From a checkpoint of a small mixture-of-experts model trained on Wikipedia.
Size: 9 layers, width 160, vocabulary 8192, 33M parameters.
Experts: 1 pick a token, a sigmoid router.
Training: a variant of Adam for the experts, 271M tokens, 4091 steps.
Below are experts of layer 3 (counted from 0) of a mixture-of-experts language model. Rows are named router (the router's row for the expert), gate (a neuron's input weights, with its number), up (a neuron's input weights, with its number) and show model dimensions 80-159. Each number is 128 + 24 x the weight over its row's rms, rounded and kept within 0 to 255.
Before each expert's rows: a language model's description of what the expert responds to. This comes from a sample of Wikipedia text that the model never trained on.

# expert 2
It responds to: Common function words such as also, the, a, his after commas or pipes, plus table header and sign cells like ±, +, Notes, x.
router [155 122 159 102 136 150 124 127 108 158  81 146  92 117 138 117 143 156 152 123 108 129 142 160 155 160 162 161 149 162 148 136 142 120 115 111 167 136 153  87 115 106 131 152 155 155  88 153 149 143 114 144 139 107 159 145  95 128 143 115 143 130 138 150 131 153 133  91 116 110 108 129 110 164 135 135 121 131 149 120]
gate1 [117 145 125 150 193 122 123 131 153 157 101 157 147 142 157 106 120 154 115 135  75 118 113  54 147 137 145 132 167 127 117 135 114 135 164 141 121 125 136 113 145  72 111 189 106 116 127 136 124 145 101 114 108 155 113 136 124 158 143 131  94 140 161 131 109 163 103 125 111 181  96  85 131 127 116  98 139 157 132  59]
up1 [142  88 106 128 117 104 146 128 148 161 170 108 104 171 132 130 136 153 147 134 154 127 159 149 122 141 125 119 144  92 128 132  87 107 114  85 193 151 149 143 151 162 168 117  97 127 122 138 125 141 122  77 180  60 139 141 113  87 127 122 145 122 122 108  84 126 138 125  96 135 150 111 119 133 157 125 100  86 110 122]
gate2 [164 124 121 116 128 139 181 143 142 143 105 152 132 130 124 159 110  93 127 169 151 120 137  89 133 112 145 120 139 146  83 153 171 126 135  92 167 103 152 151 170 149 144 119 141 157 122 156 157 148 133 112 192 116  96 146 144 114  97 150 148 120 127 128  89 153 110 122 136 124 130 133 114 110 107 121 133 152 114 143]
up2 [150 120 125 113 110 177 123 102 120 105  83 138 111 134 136 178 140 124 101 101 122  91 116 111 109 151 134 160 108 157 135 148 151 129 120 119 171 120  84 101 163 150 137 125 101 105 134 155 166 150  85 144 141 138 129 145 103 104 140 115 139 102 129 158  80 150 101 117 138 141 130 130 159 109 118 141 117 144  96 134]
gate3 [136 132 144 102 102 116 112 172 145 160 138 139 124 153 100 121 123 128 130 110 108 160 104 136 129 130 116 127 145 122 105  73 158 151  67 146 122 116 156 108 134 114 176 112 119 130 104 100 179 117 120 118 146 108 133 119  85  94  77 142 181 114 164 125  96 126 130 113  82 112 112 107 138  88 151 161 140 131 164 127]
up3 [ 92 146 155 106 113  84 139 107 130 140 131  77 125 128 117 108 135 176  98 160 120  62 127 158 140  85 141  83 146 145 111 112 105 144  99 101  77 124 116 136 150 125 128 104 129 135 161 109 125 136 155 143  97 140 128 119 103 132 131  87  96 120  93 144 151 138 114 111 106 133 143 129 118 137 115 119 161 125 149 146]
gate4 [110 120 130 129 135 158 134 104 133 146 115 106 134 147 109 121 169 153 125 125 120 134 163 142 194 152 132 106 135  95 128 131 170  92 154 117 145 154  64 142  66 164 132 118 171 154 127 111 123 146 119 156  97 125 156 101 144 155 120 122  86 146 138  95 150 152 120 157 159 130 132 124 125 129 170 124 118 124 161 153]
up4 [102 148 154 124 109 151 124 117 132 108 124 110 114 166 128 139 102  99 145 128 137 139  78 106 146 106 117 151 145 105  93 109 146 157 116 155 143 140 141 114 153  64 142 109  83  98 103 140 113 120 139  91 167 140 145 115 135  63 105  94 115 127 133  98  91 111 107 125 151  90 109 138 149 140 110 146 148 148 117 106]
gate5 [127 169  88 160 103 138  93 137  83 141 130 144 154 160 144 119 144 129 122 138 142 129 135 166 129 116 138 153 154 145 141 135 124 144 141  79  98 149 147 118 128 106 141 140 181  91 125 109 125 111 155 159  92 129 114 145 137 141 140 121  45 134 144 128 203 107 113 125 158 140 167 112 146 141 142 138 116 127 125 142]
up5 [130 158 125 137 103 157 108 126 175 149 121 102 100 114  60 108  91 120 130 128 106 135 140 133 174 166  67 120 134  87 127 125 123 131  99 109 158 131 125 141 114 111 134  49 163 108 160 110 122 121 134 120  91 119 101 118 106 145 133 126 105 152 139 104  97  90 146 104 117 104 136 110 144 129 115 126 114 110 129 131]
gate6 [114 126 100 110 120 167 139 145 118 136 102 128  90 130 165 117 123 144  94 157 106 137 136 133 105 121 150 110 109 165 109 126 114 178 116  99  93 143 125 142 127 151 107  97 121 115 103  82  66  87 135 136 121 136  87 148 125  91 144 147 130  71 134 130  88 150  92 121 159 143 116  99 157 107 133 126 110  93 153 109]
up6 [159 167 116 130 142  92 165 150  97 112 149 111 152 134  99 168 139  92  87 134 158  94  99 131  93 126 152 123 151 116 113 150 174 101 124 130 169 128 129 154 128 154 125 141  75 137 118 160 130 164  89 136 145 129 130  92 178 109 126 115 135 138 115 142 112 168 143 161 136 127 163 131 129 132 137 106 126  97 130 162]
gate7 [106 101 128 110 159 139 153 113  97 130 110 139 141  77 123 119 159 146 116 107 127 147 133 173  92 159 121 161 114 166 137 136 159 179 158 118 129 110 130 128 151  81 167 134 148 148 109 115 102 117 132 117 154 116 130 167 160 117 143 140 122 133 167 128 162  97 139 165 124 130 103 155  95 143 140 154 111 156 107 148]
up7 [121  99 103 135  86 152  94 124 103 143 115 152 117 125 105  79 150 153 141 127 145 123 142 148 168 119 108 135 153 130 150 180 157 165 159 143 166 131 142 164  83  91 166 126 120 131 149 121 101 109 121  70 138 127 116 157 108  87 116 117 108  99 112 111 152 120 112  93 119 111 114 189 123 155 119 125 129 134 143 138]
gate8 [119 138 117 150 148 132 117 142 127 123 120 105 142  90 129  88 162 169 104 113 107 131 166 145 127 151 135 126 141 166 145  91  94 103 111 107 179 124 131 107 129 147 149 160 160 120 182 126 121 109 137 140 163 180 149 146 134 162 164  98 123 115 145 125 110  75 103 117 163  86 134 155 138 147 134 124  85 135 113 157]
up8 [ 98 111 140 113 104 119 145 128 116 150  98 155 112 143 121 143 129 129 150 115  89 112 126 109 147 120 130 135 137 113  61 138 146 105 174 105 105 138 162 147  95  86 116 112 159 163  70 147 113 160 145  97 132 122 110  99 130 121 119 151 151 169 158 120 114 126 148 131 102 122  91 126 110 130 144 120 144 119 136 100]
gate9 [ 99 135 114 124  93 143 122 183 183 139 113 157 135 129 149  96 133 151 118 120 116 185 108 137 111 125  81 103 115 111 144 103 135 134 147 156  92 101 140 102 160 128 132 113 114 134 140 106 108  78 104 193 143 132 145  92 116 149 133 152  92 147 134 139 152 162 102 134 138 111 122 141 131 171 112 127 113 123 119  88]
up9 [ 99 174 122 124 129 154 111 112 112 151 113 117 107 160 122 108 138 138 174 125 118  81 130 125 133 130 130 153 126 145  98 157  83  98 151 136 130 140 126 127 101 149 111 176 111 111 119 107 146 149 124 161 142 159 150 104 135  98 151 132 130 105  89 124 134 170 108 118 174 128 131 139 173  98 135 128 103 103 140 115]
gate10 [146  75 130 115 167 133  96 152 139 142 117 104 149 107 111 123 151 145 203 143 108 120 130 134 167 185 174 108 103 132 122 113 110 139 131 154 124 157  86  89 167 166 109 144 133 140 174 123 150 109 107  94 165 121 129  82 109 153 153 115 111 139 109 185 148 149 116 125 106 121 127 135 134 161 154 148 108 107 177 129]
up10 [107 145 131 105 129 103 121 175  89 126 126 116 121 169 114 166 126 151 143 132 112 125 113 132 106 131 116 115 124  89  96 149 138  92 138 128 131 143 172 117 126  99 149  92 120 122 119 141 165 134 112 101 134  63 183 104 156 116 138  65 126 155 111 118  96 134 126 104  75 102 122 115 124 152 127 131 174 108 128 142]
gate11 [105  80 130 133 126 140  94 116  91 135 145 131 124  92 125 113 110 137 151 109 153 123 118 117 138 131 169 161 130 178 131 123 123 105 115 192 104 110 106 110 148 107 138 173 151 114 155 142 135 164 186 126  85 128 131 122 105 103 152 152 151 146 159 136 158 111 119 115 192 124  94 142 104 151 110 155 115 107 134  96]
up11 [121 106 137  98 118 154 145 156  69 111 123 111 152  73 144 114 127 135 130 122 180 144 154 117 100 141 164 131 153 153 155 126 144  88 130 126 132 149 178 172 167 129 118 134 119 122  87  98 107 110 145 144 125  74 116 101 148 102 123 131 152 140 141 116 124  96 164 142 133 140 121 107 105 107 149 173 160 159 128 123]
gate12 [126 138  86 124 139 108 155 111 135 133 114 117 121 126 109  86 133 129 146 139 126  93 149 157 111 130 197 142 148 140 171 132 129 134 125 107 141 163 101 119 129 142 172 139  94 150 123 133 130 105 132 136  72 125 174 180  91 135 114 111 142 130  99 158 174 131 122 118 125 162 120 125 125  72 101 121 145 112 168 142]
up12 [113 118 168 150 123 140 124 130 139 145 134 107 125 137 158 129 146 139 123 140 147 152  88  99 165 123 124 124 127 109 117  75 112 120 167 140 174 101 131 149 114 132 104 132 130 149 154 134 111 138 130 138 205 139 116  95 155 136  95 161 106 182 119 103 109 124 138 130 106 109 119 111 174 144 152 138 126 157 107 120]
gate13 [182 131 132  99 155 136 128 165 105 139 157 166 147 139 126 119 143 102 121 173 161 108 117 136 131 133 170 151 175 126 110 159 116 104  96  73 181 127 127 133 131 125 114 113 100 144 108 151 124 149  95 107 136  91 152  96 132  89 136 109 138  72 121 140  89 149 133 114 143 178 170  91 133 124 142 147 108 125 141 130]
up13 [143  86 141 119 117 122 163 159 118 169 133 154 134 155 187 104 169 159 123 168 160 109 103 118 138 123 100 144 121 119 130 117 119 124 170  97 120 118 132 147 133 177 144 112 111 124 145 116 133 178 139 110 159  67 138 109 150 106 121 126 130  90 135 119 126 149  93 133 111 147 147 107 116 101 131 147 164 164 161 113]
gate14 [126 101 121  96 105 154  81 106 147 146 115 110  88 100 129 162 128 126 137 126 122 118 132 159 148 130 137 135 154 142 139 106 180 114 120 126 178 113 110 138 122  87 109 100 117 153 127  98 103  93  78 114 157 128 178 103 121  97  90 124 161  78 155 117 124 141 116 120 147 112 126  83 120  97 166  94 114 118 128 132]
up14 [120 102 143 103 130 135 127 135 127 144 149 145 130 149 108 131 114 138 127 118 147 156 114 147 109 136 100 138 126 137  96 105 145 115 155 130 158 142 110 122 127 129 105 124 141 109 157 182  92 119 171 138 114 112 107 136 129 158 150 141 122 144 114 135  86 117 157 120 130 147 138 122  96  96 184 148  68 147 135 140]
gate15 [ 98 125 132 115 149 113 121 111 129  99 134 120 114 156 134 135 113 107 149 141 149 139 162 127 122 101 116 132 107  87 131 137  91 134 136 112 105 105 161  98  99 126  61 124 128  97  72 132 117 148 137 135 147 139  93 112 178 111 165 160 128 100 106  89 122 144 112 131 141 113 133 170 165  83  93 113 166 101 122 106]
up15 [115 156 127 178 168 145 136 169 152 131  83 121 102 115 161  93 114 113 110  99 123 122 101 127 111 175 134 137 115 186 113 140 161  20 150 152 132 151 122  83 106 119 146 135 141 158 127 122 139 117 126 158 145 138 108 141 138 119 137 115  89 132 109 110 107 102 160 147 133 117 142 151 134 162 140 117 126 137 141 108]
gate16 [112 121 131  97 116 126 120 134 103 127 124 126 119  95 111 138 140 114 103 113 171 166 105 133 141 131 155 143 100 174 146 139 155 150 105 131 138 108 103  99 103 127 127 129 143 124 172 130 131 107 125 141 142 149 160 169 118 110 141 143 169 111 106 155 205 125 120 151 133  61 117 142 106 192 112 152 141 141 101 181]
up16 [104 149 107 134 143 150 107  92  74 134 107 118 160 101  93 119 145 131  95 118 148 149 119  90 150 111 148 107 132 159 154 175 137 169 102 122 104 138 111 112  53 113 161 173 164 124 180 147 136 113 144 132 118 123 120 144 123 152 119 145 130 127 108 101 153  79 110 114 124 135 150 115 124 195 108 165 139 130 177 143]
gate17 [123 141 146 102 162 116 137 120 107 141 117 116  89  98 159 167 131 106 129 129 108 143 142  98 112 138 132 148 101 110 137 130 148  99 123 150  84 119 131 148 139  98 106 110 154 157 126 128 107 182  82 115 124 129 148 114  92 145 131 119 156 133 169 144 147 187 117 128  88 124 117 111  86 110 203 133 119 104  96 139]
up17 [114 142 126  87 132 112 126 135 138 153  96 118 159 171 115  74 147 172 121 160 143 101 116 121 109 113 133  92 163 109 120 110 132 111 133  99 130 120 132 154 112 153 117 113 139 119 123  93 133 105 165 148 154 117 129 121 116 173 126  82  80  86 110  86 128  83 154 121 173 134 142 104 148 150 116  93 128 163 147 126]
gate18 [127 140  81 178 109 129 118 126 107 144 158 120 141 120 135 101 150 116 169 129 175 130 107 133 141 181 142 124 106 111 142 119 125 122 170 146 133 133 114 156 102 160 147  73 143 112 144  87 137 147 126 106 148 116 143  96  87  94 149  89 138 182  99  73 161 120 146 115  92 131 136  73 125 107 126 126 131 181 118 121]
up18 [126 102 180  88 125 127 117 110 182 125 102 148 147 125 140 130 108 116  98 112 117 135 116 133 126 154  80 146 133 122 118 143 139  88  93 112 115 111 103 106  97 119 138 118 114 107 170 119 124 108 126 131 141 146  89  53 170 109  88 150 135  95 116 148  86 141 161 143 109 147 120 163 119  94 149 102  57  85 124  97]
gate19 [130 174 108  65 140 134 130  97  74 101 130 115  99 124 111 147 162 112 160 116 104 123 128 179 143 180 135 132 108 128  92 129  94 132 128  95 156 150 104 106 110 125 170  86 115 113 137 127 101 144 123 135 183 110 155 123  93  57 149 120 152 121 123 148 132 142 157  96 126 131 135 123 137 112 143 108 143 147 129 117]
up19 [205 170  91 129 129 187 129 117 132  99 135 110 111 142 137 133 111 153 136 123  98 151 104 153 135 137 127 129 129 149 163 121 165 123  97  94 167 145 128 114 115 104 165 127 153 103 147 105 137  69 131 131 116 132 132 158 121 138 168 134 160 140 103 176 139 149  95 103 157 111 155 142 130 182 102 163 131 104 125 132]
gate20 [138  90 129 145 137 118 114  78 169 134 137 119 129 166 143  97 128 180  92 117 154 131 153 153 102 110 106 167 135 124 147 128 118 141 162 125 169 158 120 156 124 142 152 127 143 169 117 143 107 161 135 143 123  97 145 116 126 165 131 142 155 149 131 135 128 143  85  81 157 104 134 109 128 129 127 145 119 108 143 103]
up20 [157 161 153 121 168 197 138 122 157 130  94  86 134  86 106 172 129  97 124 135 100 107 141 101 138 124 147  69 135 126  87 134 145  92  74 127 132  75 130  94 128  96 136 152 120 122 152 129 160 101 148 149 146 149  99 109 117 134  96 118 130 157  86 126 123 100 177 154 154 139 132 123 169 150 126 123 104 114 139 115]
gate21 [164 122 151 102 101  97 112 116 127 112 159 147 121 113 188 113 163 137 127 108 137 122 104 120 152 151 142 119 123 126 123 140 150 125 112 178 111 120  91 124  82  74 194 104 133 129 122 102 111 166 100 106 145 106 148 125 153  87 123  63 139 119 128 138 137 156 115 114  87  88 136 114 134 101 148 142 144  74 116  93]
up21 [117 137 149  97  97 159 105 124 118 130 104  93 119 112  89  85 147 168 115 142  72  97 142 202 129 131 138  94 145 174 172 161 115 156 136  90 119  75 147 121 133 104  96 117 118 162 108 109 149 102 130  99 135 162 139 122 132 162 143 144 105 128 112  97 184 129 150 193 145 118 135 143 105 148 135 158 127 140 131 139]
gate22 [109  81 136 123 141 103  81 155 126 116 114 106  93 105 123 114 141 131 120 152 130 109 121 172 130 143 125 126 125 156 111 115  92 127 145 137 151 101 150 162 153 147 151 141 151  91 121 115 159 152 137 133 175 106 138 120 131 126 132  86  52 121 112 126 110 110 142 170 112 137 112 138 156  92 103 129  97 111 113 136]
up22 [121 103 121 115 138 106 110 125 158 115 122 128 127 123 185 137 152 124 133 145 153 152 145 143 120 119 171  97 133 117 152 161 138 133 125 137 111 112 106 157 136 150 168 148 136 105 136 134 135  75 136 124 169 132 137 151 146 152 152 158 123 110 157 128 140 116  95 113 154 101 134 143 116 118 121 158 167 164 101 119]
gate23 [104 118 119 141 117 149 124 133 189 102 133 100  65  89 123 177 142 116 123 177 133 162 144 105 172 105 131 111 149 127 128 132 150 134 112 141  93 116 131 150 108 108 108  86 127 172  82 132 159 115 103 126 136 185 104 136 129 151 124 119 126 135 119 117 131 120 129 135  95  96 151  86  69 101 109 158 124 130 156 112]
up23 [147 136 141 110 118 158 100 133 185 124 106 108  56 137 116 179 109  85  95 137 122 176 101 150 124 101 132 104 115 136 134 131 165 160 117 126 109 114  76 141 159 121 139 109 113 169  78 102  93 127 127 122 139 183 130 136 144 150  82  95 127 124 108  80 133 139 120 142 140 122 160 136  99 137  95 129 141 122 134 115]
gate24 [122 126 131 128  95 147 134 131 146 142 115  98 108 145 149 159 107 176 131 138 137  85 131 126 137 138 107 120 155 111 122 157 125 122 151 115  93  94 127  93  52 128 144 136 124 129 108 139 156 179  74 138  91 154 165 147 104  82 149 195 159 123 162 153  98 149 124 111 118 127 110 130  74 118 146 130 148 137 167 108]
up24 [149 125 117  91 104 137 100 123  87 106 114  87 156 110 124 118 129 179 144 111 112 137 150 138 118 122 154 135 140  68 146 153 120 109 124 133 170  96  76  95  89 158 170 114 127 127 154 149 111 136 121 106 149 154 140 163 129 100 174 124 155  79 137 166  86 128  97 143 117 162 139 105  68 148 117 130 142 119 110 146]
gate25 [120 113 150  94  69 150 139 112  97 109 132 133 108  96 187 168  90 166 104  70 161 142 160 133 127 157 160 128  82 123 138 151 174 127 156 117 131 102 108 101 113 128 142 143 135 130 116 109  90 103  86 151 112  80 133 155 105 148 128 129 139 139 113 137 167 114 148  85 162 109 108 107 128 146 127 125 119 133 117 159]
up25 [108 117 146 163 143 113 124 151 141 129  96 129 140 143  73  96 138 131 140 184  88 127  68 103 137 132 114 126 155 121 120  98  96 138 146 122 102 153 135 136 151 113  84 141 122 114 139 167 152 174 158  98 123 171  94 111 149 121 137 128 112 149 150  64 101 149  97 138 118 126  95 124 125 116 131 121 109 154 146 110]
gate26 [103 131 151 158 143 155 155 162 105 158 128 135 127 141 188 112  96 164 152 105 130 115 110 149 107 124 174 154 162  93 145  87 130 169  97 134 109 113 148 119 119 124 134 132 108 146 135 149 145 139 177  91  89  89 131 144 111 146 155 118 118 135 159 151 125 127 109 136 119 134 123 140  99 157 120 132 116 177 122 138]
up26 [173 117  89 123 149 129 114 112 147 118 112 120 103 101 143 113 119 146 127 119  66 102 128 100 131 146 133  97  94 121 165 122 112 158 147 138 171 102 117 171 110 125 169 115 132 136 169  99 121 104 132  76 175  84 135 148  52 114 103 163  95  88 109 107 148 122 141 132 121 115 145 134  88 128 119 128 167 119 127 161]
gate27 [ 87 124 102 126  96 116 123 117 162 119 112 129  92 157 127 118 118 163 108 117 127 130 136 178 117  83 187 152 166 137 145 119 168 163  99 138 163 137 151 108 137 101 166 122 111 111 127 145 145 126 125 148 105 173 101  96 132  99 133 116 117  88 116 153 166 181 113 166 131 123 112 110 127  91 111 134 126 151 103 108]
up27 [178 145 147 120 122 149 127 107 121 103 144 146  88 175 145  93  93  94 125  74 141 160 119 105 139 126 125 109 124 127 150 145 120  76 159  83 139 123 122 132 168 145 105 118 106  97 125 106 128 100 134 130 162 151 161 124 121 115 138 153 152 144  92 123 125 105 148 106 148 130 125 146 151 135 132 102  92 137 165 138]
gate28 [ 92 141 115 141 137 138 105 107 135 106 123  91 129  94 127 116 117 157 119 144 133  87 145 185 115 156 162 141 161 168 134 150 164 136 138 109 180 135 103 122  97 144 129 133 102 154 100  93 126 110  78 128 144  93 136 121 153 129 164  84 134 141 130 169 236 139 145  80 131 122 152 128 109 133 131 136 117 130 128 144]
up28 [157 135 111 134 135 191  81 165 123 126 106 153  89 131 134 177  89 130 108 124 117 116 169 111 116 124 133 102 137  72 155 176 121 136 127 131 134  95  97 133  84 117 136 104 113 123 128 134 147 147 118 118  95 115 159 180 102 112 124  91 122 117 115 179 140 170 122 113 106 160 134 115 121 167 113 127 127  99 132 124]
gate29 [144  80 120 140 133 125  99 137 110 100  87 125 118 175 134 137 146 108 114  71 127 147 142 119 160 151 164 123 129 169 138 137 112 102 132  61 151 111  97 104 158  77 120 118 158 138 138 102  98 126 136 129 123 115 177  81  97 143 155 132 160  86  91 141 129 124 120 125 162 150 129 114 130 161 111  94 142 114 127 113]
up29 [104  99 142 147  91 139 146 122 137 120 145 126 133 186 143 109 145 135  93 102 128 129 178 158 100 130 114 122 133 122 180 128 148 143 140 159 119 148 111 162 143 140 128 145 131  85 125 125 122 155 129  98 167  84 147 127 115 114 124 120 120 110 123  59 184 165 162  72 129  81  98 151 117 161 128  87 105 108 121 129]
gate30 [105 139 119 127  96  98 120 114 127 101 106 136 118 143 129 137 155 130 139 132 153 140  89 125 149 164 146 126 140 120 124 204 149 117 132 148 164 176 116 114 176 147 129 141 116 145 106  89  95 105 129 153 107 111 124 112 115 121 164 126 196 118 126 150 145 132 144 133  79 164 162 153 120 122 130  85 131 122 106 140]
up30 [108 100  93 147 135 166 131 148 151  84 147 100 174 131 149  63 126 145 116 151 146 181 167  75 142 117 134 142 159 120 135  99 138 177 137 144 130 149 138 125 153 107 144 108 118 116 116 157 127 147 121 109 160 130 124 121 155 140 121 165 102 141 135  86  80  58 112 158 131 138 111 138  83 114 122 102 122 139 114 158]
gate31 [126 144 136  73 110 116 139 167 135 152  64 151 121 118 123 104 159 127 142 130 138 120  96 148 139 121 128 131 104 132 125 137  70 118 116 112  91 141 137 106 104 141 100 152 144 148  71 139 118 141 171  66 163 159 116 161 115  73  90 172  78 151 108 125 116 155 100 130 138 121 123 103 154 149  99 142 155 134 148 115]
up31 [148 127 136 109 143 120 122 157 134 127 123 150  87 118 132 144 136 137 104 128 129 172 115 149 113 123 147 153 134 128 157 163  87 102 145 108 111 156 114  63 165 106  89 139 109 130 129 110 118  78 157 115 158 142 149 202 108 102 109 131  89 107 133 110 142 154 128 148 126 117 133  98 111 121 102 138 153 112 142  92]
gate32 [ 98 143 132 102 119 134 155 178 151 137 151 124 109 142 121 111 170 106 149 119 106 106 159 142 117 143 140 154 160 132  88 136 151 115 113 109 187 114 167 137 161  73 118 112 164 118 101 170 180 187 132 134 102 165 141 110 142 120 167 130 131  92 133 173 121  88 137 131 148  69 140 161 144 181 103 127 155 126 147 119]
up32 [137 128 119 133 144 142 128 108 157 118 177 122 112 170 129 115 133 126 120 130  99 129 155 162 111 128 166 141 132 137 102 145 119  77 100 108 135  76  88 158 157 126  99 138 125 104 101 168 115 140 115 164 118 131 130 128 152 110 134 139 160  69  89 195 133 124 154 106 167 138 167 150 153 166  85 122 111 104 108 152]
gate33 [135 126 121 152  94 123 120  79 134 111 123 127  95  83 140 142 144 163  88 143  95 157 155 100 146 140  95 110 101 152 124 153 153 108 153 155 139 115 155  99 122 155 163  96 155 105 140 139 147 134  96 126  87 127 121 176 139 123 100 171 125 137  89 140 126 130 120 117 131 127 109 128 104 167 115  99 152 100 113 158]
up33 [152 129 134 127 106 146 129  98  89 116 116 109 101 120 109 114 125 146 121 118  71 163 144 169 141 124 103 128 114 105 102 115 137 127 105 135 165 113 136 144 120 139 160 122 139  89  99  91 190 117 142 155 113 182 118 144 137 113 103 121 112 180  76 111 145 106 136 117 161  48 118 142 126 123  98 134 141 138 137 137]
gate34 [135 100 127 135 148 121  85  94 136 131 122 142 182  85 145  97 123 126 159 128 175 140 124 121 156 121 132 152 146 154 119 178 158 109 148 138 119 139 110  97 108 146 128 147 114 157 131 141 129 166 141 117 140 113 149  97 112 120 118  95 126 150 103 107 115 168 159 152  91 152 120 150 119 110 103  63 112 135 137  80]
up34 [158 103 149 134 157 162  81 121 117 128 119 116 150 116 172 114 132 103 156 138 188 171 140  87 124 126 115 138 132 133 107 164 171 110 156 141 147 125 111 130 130 127 150  89 117 163 154 141 118 135 122 123 155  98 154  91 116 127 141 112 125 164 112 105 111 160 143 159  93 155 130 121 123 113 124  67  99 103 140 111]
gate35 [146 146 145 110 140 122 111 146 130 140 132 137 150 103 138 157 103 120 170 122 120  68 110 153 137 116  83 120 153  63 120 104 134 105  95 143 157 120 140  99 115 159 123 156 134 120 133 140 132 171 151 107 163  69 137  98 141  76 112 112 158 121 139 108  70 143 146  87 101 140 144 167 116 101  99 149 177 120  99  97]
up35 [ 97 114 106 118 111 122 117 107 143 175 163 129 111 101 128 129 111 109 166 157 135  79 101 141 138 110 103 147 161 122 116 133 136  88  94  84  99 150 129 109 151 149 113 139  99 101 110 162 124 167 129  88 146 111 159 104 133 118 138 129 110 113 143 128 130 139 118 133 113 124 152 148 104  75 119 152 132 128 114 116]
gate36 [137  99 145 122 141 135 164 134 126 138 112  92 113 107 117 107 144  74 104 170 115 143 130 114 107  98 155 117 161 114 135 127 158  84 117  98 142 120 148 142 138 137 123 115 112  74  95 157 141 121 150 107 126 116 112 125 164 130 123 168 115 136 151 125 103 155 167 147  47 125 124 121 128 132  93 133 122 130 146 109]
up36 [111 134 126 126 143  99 131 135 141 138 121 134 117 129  77  98 125 112 130 133 122 145 111 122 133 112 117 138 145 105  98 149 148 100 134  74 118 108 136 125 159 182 158 137 165  77 153 117 140 143 187  96 133 125 118 112 152 108  75 152 111 134 127 113 141 106 143 118  98 134 105 141 183 100  62 142 127  93 150 115]
gate37 [137 104 153 137 120 146 128  88  85 142 155 161 101 122 133 182 143 114 130  73 143 166 180 135 124 139  83 155 142 113 134 135 128 124 101 132 150 141 146 122 147 126 136  86  86 120 158 116 107 171  82 120 126  75 139 138 130  67 170 138 170 101 120 139 137 154  91 108 109 117 112 139 122 125 177 151 120  89 133 129]
up37 [114 147  73 152 133 137 125 152 134 124 134 130 133 173 140 130 149 163 114 130 131 153 161  73 118 150 140 165 158 140 132 153 122 114 135 118 141 109 108 152 111 167 160 144 129 125 124 103 113 135 165 172 133 130 143 126 110 142 161 107  71 134 117 164 174  72 155 118 128 107 162  95 143 169 102 135 127 154 105 137]
gate38 [140 117 128 113 128 139 135 127 127 153 137 115 144 132 170 120 125 152 158 183 144 115 156 112 117  93 130 121 122 133  93  89 126 160 184 140 105 107 145  96 143  93 131 118 152 107  88 120 130 115  77  95 125 148 159 126 118  95 157 117 104 128 163  64  90 114 147 134  66 111 114 112 147 126 117  95 118  94 163  99]
up38 [126 153 126  93 134 128 143 109 118 117 145 122 109  99 126 136 123 157 112 160 144 145 147 125 107 171  80 142 135 144 140 140 134  71  97 122 121 150 121  99 138 119 122 121 135 162 124 137 100 125 117  98  80 115 156 142 112  91 140 146 163 146 155 104  99 155 178  98 167 112 131  71  99 110 136 163 147 140 132 147]
gate39 [158  89 134 159 181 112  87 102 122  93  98 142 107 108 123 135 106 106 134 172 114  84 130 124 131 148 112 171 152 109  89 107 114 132 164 156 158 170 113 112 161 109 134 141 143 149 136 150 102 138 148 123 154 157 129 123 103 118  92 115 111 153 119  72 140 176  85 145 120 116 106 151 117 143 132 129 109  97 147 119]
up39 [164 179 120  99 110 170 155 155 118 127 108 123  98 139 145 176 128 153 134 144 117 156 112 133 125 156  91 130 121 117 123 145 118 106 102 113  93 156 127 111  96 132 107 100 139 114 132 144 107 132 114 139 134 138 121 128 143 148 198 129 127 139 122 132 129 106 130 108  97 166 145  83  92 101 168 100  88 148 110 166]
gate40 [174 123 180 161 135 112 174 151 164 117 115  67 140 133 159 157 119 136 125 133 147 144 173 194 134 125 104 120 115 113 147 127  98 134 138 111 123  93 141 133 158  93  93 119 157 158  98 128 136  84 127 131 119 143 167 147 134 120 104 152 120 118 155  91 152 134 130 110 148  69 108 126 149  89 126 125 129 116 115 115]
up40 [124 132 140 135 157 135 135 122 113 145 124 130  98 140 127 131 113 156 149  99 120 142 112 189 146 163 158 137 107 154 162 111 137 127  68  67 141 115 106 113 112 128 183 137 134 149 108 123 148 151  95 120 145 135 181 132  97 131 114 102 131  89 115 130 114 128 120 155 144  53  87 137 146 145 159 135 145  85 149 128]
gate41 [ 82 121 132 159 125  65 163 143  80 157 105 161 180 115 142 111 120 114 124  92 121 100 149 105 130 100 170 100 125  94 122 142 145 132 167 141 101 142 193 131  99 121  94 197 145 105  89 113 142 141 105 136 118 132 139 140 161  88 131 152 143 123 155 134 132 140 128 104 114 149 144 135 151 108 130 148 129 153 185 128]
up41 [179 165 141 106 148 166 113 136 139 126 137  95 112 124 119 165 135 146 128 186 114 130 166 149 170 149  99 131 100 172 130 122 129 150  95  87 156 113  91 109 107 130 144  98 122 152 141 126 107 111 163 127 140 155 124 143 115 150 120 113 120 161  80 105 182 110 129 152 145  53 126 139 124 110 147 112 110  87 105 110]
gate42 [150 141 147 113 122 124 100 111 112 129 135 160 115  72 134 160 154 115 177 115 144 130  99 141 127 132  73 108 134 118 105 107 164 118 138 101 117 130  95 133 113 126 131 124 106 150 197 142 158 122 130 110 117 104 100 103  89 105 171 114 183 154 162 142 121 150 119 117 112 111 115 147 124 138 150 155 105 134 146 144]
up42 [133 155 159 118 118 136 128 108 107  92 142 180  98 112 143 147 120 124 125 120 189 156 144 168 144 149 123 112 149 145 143 129 145  83  89 113 140 129 180 139 112 175 119 110 109 147  79 127  80 152  98 133  96  70 117 125 147 106 166 140 147  96 148 159 180 122 148  85 102  92 131 125 129 114 135 143 142 117 105 140]
gate43 [108 122 103 132  84 144 145 148 181 123 139 137 114 139 143 112 142 108 115 141 127 115  88 129 132  99 120 110 128 129  92 133 148 142 121 162 129 150 154  97 183  90 130 130 101 153 142 119 140 125  97 145 123 144 135  62 121 139 165 113  92 140 150 121 141 131 145 134 127 150 122 127 130 119 172 128 120 153 147 114]
up43 [128 108 147 117 115 132 180 110 127 113 131 127 110 120 161 151 132 133 123 134  99 143  87 140  95 120 136 115 142 148 138 138 158 125 134 130 128 170  86 130 123 107 121 121  97 118 112 123 117  76 100 146 153 126 141 109  94 130 138  88  73 113 113 108 128 145 142 116 157 161 117 166 114 106 140 136 141 141 156 109]